Experts of a small language model.
Size: 18 layers, width 128, vocabulary 8192, 28.5M parameters.
Training: a variant of Muon for the experts, 5956 steps.
Below are experts of layer 3 (counted from 0) of a mixture-of-experts language model. Rows are named router (the router's row for the expert), gate (a neuron's input weights, with its number), up (a neuron's input weights, with its number) and show model dimensions 0-127. Each number is 128 + 24 x the weight over its row's rms, rounded and kept within 0 to 255. Numbers have three digits each.
After each expert's rows: "gets" lists some tokens that make up at least twice as much of what it gets as of all text. This comes from a sample of Wikipedia text that the model never trained on. Tokens count by the router's weight.

# expert 32
router:148114080129116131138113173155160149127136152095112128109115119151101144153093092053085128126132116138113133105131131145111086167105164148133127126122080154138098141095124187129117100110129143136146087160125164142145123153130082110132107129131117122108163123120139122135139139097105171098115129161131136136115126138176152122099107089124083158157137171130124145174123141125135171156103
gate0:083123123121131147123098143104116147135079070131133137124110124128098139109162083144097124143096150160162121142114129146109116123125135127163137158106109118117072181121146115108111179106174117123151112153115167118130141132123181106144127126155131133133132189115133165140118160125128116169163132176137114139108111132139156139103125110127109141150107093111121177129094113181120085166136
up0:139128090108089103120097140111136123070142080158138080157135122133064111137128134113131119126126115142155119104106145139099138109119112147128125181080132115132085120120102155138140144091114137141118132081160176122129129108124138134136121114161119117154136097131113083091130108161097184154111123189147150123129114135108125116136134120125083148148106130116171137111159112157103073104115
gets: " of", " for", " by", " with", " as", " under"

# expert 21
router:119104105136132121138133136156136143139116170115107150130130120151081145155111106132126083091152116109082062104124095150115111127102179141139128095133111136116126104114166146134134086113165146126130104151100169173175154160122069122128119128123138131105164117137113151127149125105119160114159153126176149142125120187131147102079113116127111167133132162111109121124136145128096154171152
gate1:113093122140128123135076161104115107196135152147138166100107111122135144108147143163120079149100196121158099129099120133092101111120109100121153079137125143126121111116163107127150126126151141135088135120149096134127147103091098099143172135157148150148126134170148123133125145150124140158154124143147078139185162112096145146091108094142128135104145151129122120129129111161105143170120
up1:145192134114113110130170131132156150057115077132132087095136131130100102148107109122128165112150067136111156111152116128151154145104118152098107132113121121134124138115116153103134112150093117121152118117093162102145152131182158155135129165110096136133167132118116123105143106122151122118122108111100162168081148166137136096157137128132112121157093120143099105104127096077114141099129
gets: " in", " of", " at", " from", " In", "In"

# expert 0
router:153124118135125118144129167176154181161123131113084134119158154175097119135127124115095124087168151115135094081128108159129094136073150123090146108125089150119091128101158151136112114106124162137137095117115153174130146144101098147163110166087141158129153145152128099155174115100126166095135143118147172139139139138153114115116119117098120137167137153119135109128104130145111164141145
gate2:103142129137146161130113115129113153131133177172080115127114173160101101147135143115096131195135130133131149081098135145151107126125128104177146112156150118143152084126128126118141177123140125113113101154137123141145155118155138149092130206152119141125168128158086129120159119156042132165131152132103146110127126108129106103104119090107133136136140146100135094135132144134114137118133
up2:152123115127124105144141147190103124127087086121152151134095104163156124116129121093159142175134113142133145121141111167087156078164140137119162168093125103151131134128104096128134123141119127132137126107147090154123114139122110105175172122096132116102116188106164137127100133130140144123130117134157103120081071137155165148106185162166118115113115109137162119136162118129136149132106
gets: " (", "–", "-", "/", "(", "19"

# expert 48
router:152088090147093107124099152143147130138130128113128138125131181151106153144134114072130122113123126089102118102182118143077135163104152129104152146118120135123105093130165163147120131073134179129135070163105140154165135134095080136103131149112132123121147129127120145109140158138107174129137120186134136162126161132149159100115123105122113149149127155111140149162088154141116137164143
gate1:149120096129106154092144199136121121153153161128121147093108094123130186105135107102160133107106147104114134149139125159093155126131130167154173117111126166136140107146148155142125125128151118132107123118094133153172153134113126097130135119122115114091127086117152124123189174091123140135103118116133120139117138110113137081145144108131074134104121143096079090126102127171168133172123
up1:120123094142132123103152146133160185149128113143129109099141097135148146122155090094167156140112151081116152123102107116070152127150116144164154122116130117163104119119117093142121120126119119121089112113077112181064132098118099129146176136122151134103081134156133130137150137122118141151095139128138151138149083079152129133174132144133143141074128170122150114098108145150131129132097
gets: " was", " is", " were", " are", " be", " also"

# expert 41
router:125133135163086101144096120145149158152118166104102154117135137146076148147117087067089118105169103119110117106144103156109121177099146159121109112155108140148109110127155175133110086100160167133136106158129139153144155154103104163120125177125131135128163153139107136135135141101105151113128143167133142149148162132153111118120115139070090145160151132119142143139124124149110174130152
gate0:134127119169161118132155131125126135151120132150089135170153142117102108119098083131098113104167124146156137135103105127119108117145105145126096139141152156139134125132112124115115101126157171122114082159153132154135155142111148138110104166122138152137199147133112090141104122139174117139132160170098145121106171172128123124168143138156098094200117122160158120113130091098079153136120
up0:116124113133095159109167128139126138108165109160165130122121123147127151146117118087154129151114131108147148114131143151121133108136125117126127148134132144097129118107102117146084138110106147130108050109129126119136148183196122125136080109102050141105158102124119066104154110110080129100151127111136122112151163157163116135138157126159102125143117129140115131179138150128149154086114
gets: "=", " that", " =", " which", " where", " but"

# expert 61
router:171121115151124128144116141131156150122143169094075135125125167142123158127156117106114102095142114104089123098137117166077113153090170163116105095140106114131126093111140166156093132112111165168146078154123147176160148146088101143121118148106136154120148124129107124135149123139117135142120150142140143170138133132162155115099105095088123169152158148089152153126126136116121159172140
gate0:126145117112132144102075136120096156167138108139107129145137195108134133140151153160072119133129172142154118128147098149075120106088176099102104111122127163128125132144123132142151140131102125148169125151145184181163130091116138136121138141147137125078139115170111129150150143124130143125182107085145142135144100095146122091096112136126144133126137111096103140118134098149165156117143
up0:141124148124143130128127141111113132146134143094107145153153172134117134133160140140123156140131162132148126129152098140107114115106190116128112083133153153131145150134134164162155131127130107171168113122125157212134141076110126147139151130111159074116128139133109135123166088134141134146200130099138147124098113117118102098086126126101170162123164100101108105152132091116129176124124
gets: " 0", " 1", " 2", " one", " —", " 3"

# expert 30
router:131107131158103131136103127157130131160097146091126138128130122151124139192116101094155133129126151113098117121144116163123116152110182132106151106155095150136111109130139167162140106106126156154148106134088136156128168137138106126128133132115136153128174124172129097135162115143091157109157129152164134149117148180156154125126122135094081182149128160112176110151113112144078152179129
gate0:169128140117125121150152089149125117168121104145127143128139136130119159147099095071155154150110109127106138120122152158139079156124131107113187123151086132133071163077155125145142163120120133129101076125138121085151112119145111114127126135112132148152129091109126098150128108128134108121135097167168126142165080118110160154089145111150162099139103142072135100163127123121096139110136
up0:127126106118160173114157102138096103114170104121123140130104156115143130138091156112144136086167152124125089126122157140141139097105135118147120116182171100128136084120120113110121121132112128126131103110119120146120133157135080144129107171155108124142153127142153113129089180093111125152150116103179156122112114133148147175112126176124147093155148099095126186104147141094168174151128
gets: " on", " to", " after", " can", " would", " On"

# expert 58
router:121117095154095118142131151153146145167128107112099103093148139147100144144099085100128115113135134123108099111150081159105124165103166135108159119119111129133119118115143153133123104103175164161150110128097155150136174145101096122149127148087128138116135129143130132129147144131129178097130162153141173149149147134143113111079079135084093135135141182085133162155105131128113169166143
gate1:138120119131114129123137108153114169196146121111090132159144157118139119120184110134168134113122137125140108114114136137068147142151147134130133106121149140101138062104123068127128149103124111076108084151091154153100150147078119128140158159126132140139154103181119138137101155129144122133116120118113130108118098099137138151138130153093126202126137092162108123157153145127148124143147
up1:135162124114135116096149122146113174166140139097114134156162137154133116163141142116161126123127135131128123112117113113103196123170148124139116084108119155116127118084125043137121166131124109098111101126062160137104133150106127125130120175163157140134137120133141109109097106142171104127115118124121185115130120146140149144131116153105130154123141107146083136195158109161134142126151
gets: " 18", " 4", " 6", " 5", " 7", " 3"

# expert 23
router:128135101157122117147119153157160136149123139093101150083146165158101143150096114100095108090125118073099114108150098158090109148092155134104148122128116137128120080127145140122097092116140149145145101148089152165149139155092119135133116170114144181108167137120141108110128128098105140072155145157177119128139148151135101114096125117117110128152143147089127146152108119137122176165122
gate0:126144164164131133172065106159185109085123126141117107111162166141124140147141111142075085102115130107107125134145085122124127109101136123100117099076125121091130101156110110120077123128120143105078163147099173105142165129074116139145133128130159125096161125125154145092098141108105119084125110160143098127176120119123127127095121136127134150116151126104150121149120134106136129114126
up0:148156160156134140199123107133196111112146094122099110102142156153119142116119118110089072117144104137103126131151093131103118113114130125123130118060131090106128079153105153135117104130153134118117127119104139107139126118103122167148150127137144132148130128098139128082101125103124117088190099174149093143174113115119104125125136154123116128109134109139149104132106147089111129095174
gets: ".", "=", "°", " $", " +", "_"

# expert 49
router:107119124170108134163147134162149116141127141110099180123135144144123133147120102088121124120144130075112129089143122139094105171097163133112150116123097138140115128115139139144091132086141147149157099154125139170153164141118109177141137142080137125137154126157127130145139104081134157113165169114141160162138157141122164108082104149113107115139166147073110149161116134132109176171141
gate1:100129118134104124117116158112161114139118101140127137130129172131156142135144080121103053123144139152177124124163102134130133076107118116125155173127123133138097108125154139207121137115167126121117148083115147116097164120182120124141158135076087130149119105156155130140078131130106136131093159122176132117127121115101104125130146137149118108117160108115094115138132164156157149142110
up1:105139113144133090119133112110091111112103151152117114122129090129126102212140159079100140122105119144089136117175122140131106114121137119092087117127141133156179111118121123140158164124141117139167170117135110098144112147144115089164128124118110133158112119135127159099172146143118094101151103117119139135124157137109156081092162124140111132124170149191153112083105130129152153147104
gets: "W", " this", "L", " World", " N", " it"

# expert 39
router:115097113171109134175127168137170136156125172089108123077132149159105131150120114093124091085125123098093106062135118162119127171092150108124137119111108139142088108123135156155088085108128145138133096133132144165149156143117094129157151173084157137138156128131109125117134126116148156121124146147152135124124109182149132082116112144134093135133136149128153119167108135113104148144128
gate1:098116101124096101156158151145121131133131130108146074115146130155131129154107159111123138082091093079114101074092138115156141100116113124138099155102122124164133125137128129112115131119106123138112124057111151151154162129115101137060125142116117155112145166140137122105116148113111038124108097128100163095161173111120142122130132120116123110129136128112111152119121116165136088136137
up1:128102128105139131148175138119171177197157108115124118157118124124108094158155121098095112090105083112144103100122135131129153121142100110142103118121128138133151126113100100128165150129114150131119150108155119111139147154134111143119122093139141137102154113147153130109107130130158134133057147127128175124152141145137166124114137151104113139118141145114126099176077081172056113142101
gets: "A", "S", "M", " A", "D", "R"

# expert 11
router:149079072158125132134106140149144139130111123105084160105132141154110166142118132119113115097131138115106123096122087149119122147104159150105095115135111120127072112100132138148097138131108156133180100167133179173183173149100090130120121158107112142125151124142117130106158115137111129109140155134135142155136162138202120111071145125121096130156119174131136142117100122125114145134117
gate0:163098051111159167116138158140149112108135123104090147153151130144131134121155172098142189093132130098119145124107120137136142117137139140118117136138126097121162095120106131146088090155142130109138160135128164133145135154125164142125140098080102123125142187076118115111112113150101161166154135115143130144176154098099116142090156135119115122168101149156123118155091110138113148112119
up0:127164129154123144106159145071135099126098139130106179163128134138107171136117156100119132122121145085128101128101140153110124150130129161117130141150114099092109129126159145149114164140119148114122137105140113117137112130134142103175134141130119099102114125093131149050180141132169152111130151108103103122095150085078143131107137098112071136131118152160126102177111175149134134119094
gets: "ed", "ing", "ve", " known", " released", "ted"

# expert 9
router:145125114141099133158116184156154148138128106082108146105137130156120150146150122091119125068165112107084116092138117142112135128115149139128156117128114116134119099101135135131108100114141160139157107127140139178130125160131113140173105150080144185126174125153096100119128146119086151142170174130157143137136140136155127129107122105107095136130193135111130170161093155144123173131144
gate0:117130109144204135162137120124125100160110113126128133121114153117092141159113078122125123059159126118132126108087129150143139136133106127139147171137115113130115144086099151119104098151174145109070150143118120146127128123123128152109092122147205090138096133138114153138128104145099126126135163092108097130119131113178144114132138090137142137131144149143124149126132119090201123143148
up0:167145126143121139119157088130085104095144137097100152163081094152116141120158171112109132168139143120142109149134147127127138123150116118115105151124126056121131167131150136118153128135157129132087139202118151113146141099128138123141134155152143139133086153160119142118108089135129146104149119137166113089172129142160096133140087100113100138122078118127107112173099134144083113143155
gets: ".", "\"", " .", "!", " fa", "?"

# expert 57
router:087133111155120126137132133151159158159117136089102129132098126155097143165134106099111114114157131115080080099162119145069112136093155127117128126126102132120118131109122161133101116091157159165140104135126147139163143137139102162123084162078134120133147129162131111101143143128104168106109151128126129141152136175193173111092120144107098154142132153099134147133100142114090150168147
gate1:096137154083143136154139109097143154096129146120145150130100178111129158138164131157130151142133102122086137142129132120125091128071147107110081137173125126138114111154144127161142103141145161121141130149187111103141163098088108177130119107122106109137121172171127098128160100133110124132114113086135118141152117119146140141141135128100102112112125169139126144162146185121096148146192
up1:092154146119120154106136114125134115130124157099143128122094158119104156107128132115096146156103140126089093108112095114126084151068148118142155129166116141130132094151138095120111123113175133137107145083152145127126144084162101091111136077144118102143153119135141081118161104123127172130137088101146099105147116139141168134139146130094156141126113172130139122132060139143088146134177
gets: "0", "1", "2", "3", "4", "5"

# expert 25
router:144100102172137125161118154163148137172121128108113129081144156144136142119129112100128135114149094101124109111115118197107102156110165125114105083121095162109123121121166153135097110116125143180166076136110167150146154155115105129152125118094156146110172100129127103139153121115124165107134170165152139156112135132146126075107101123078132136114167135129124134142138147110104131166119
gate1:149142109102133102106116186143140130150110135076133108133106124118169144130082113131158151107110087097154108138156122116138121129122119136153089148163146163133149151090148166169174095132137105121139125139107142121112180126125127129143135127100124148106098144137095115158157113150105169171151089143129099140148141107129116171149131150147131165148133142137121125148074065178111119141154
up1:116112102185136127132092115140162129072112144130136133096167103137129119126104086132111128134089105143122152135119124134101140132123145141116122164137117091167155130119093103128137166125113132132092183133133124133170136121117130129091110098102070136172104149142171134161108146067107089147123126160132123132133199163122139123118155108124150116139125174114116156102128130089151110094103
gets: " U", " C", " E", " W", " L", " O"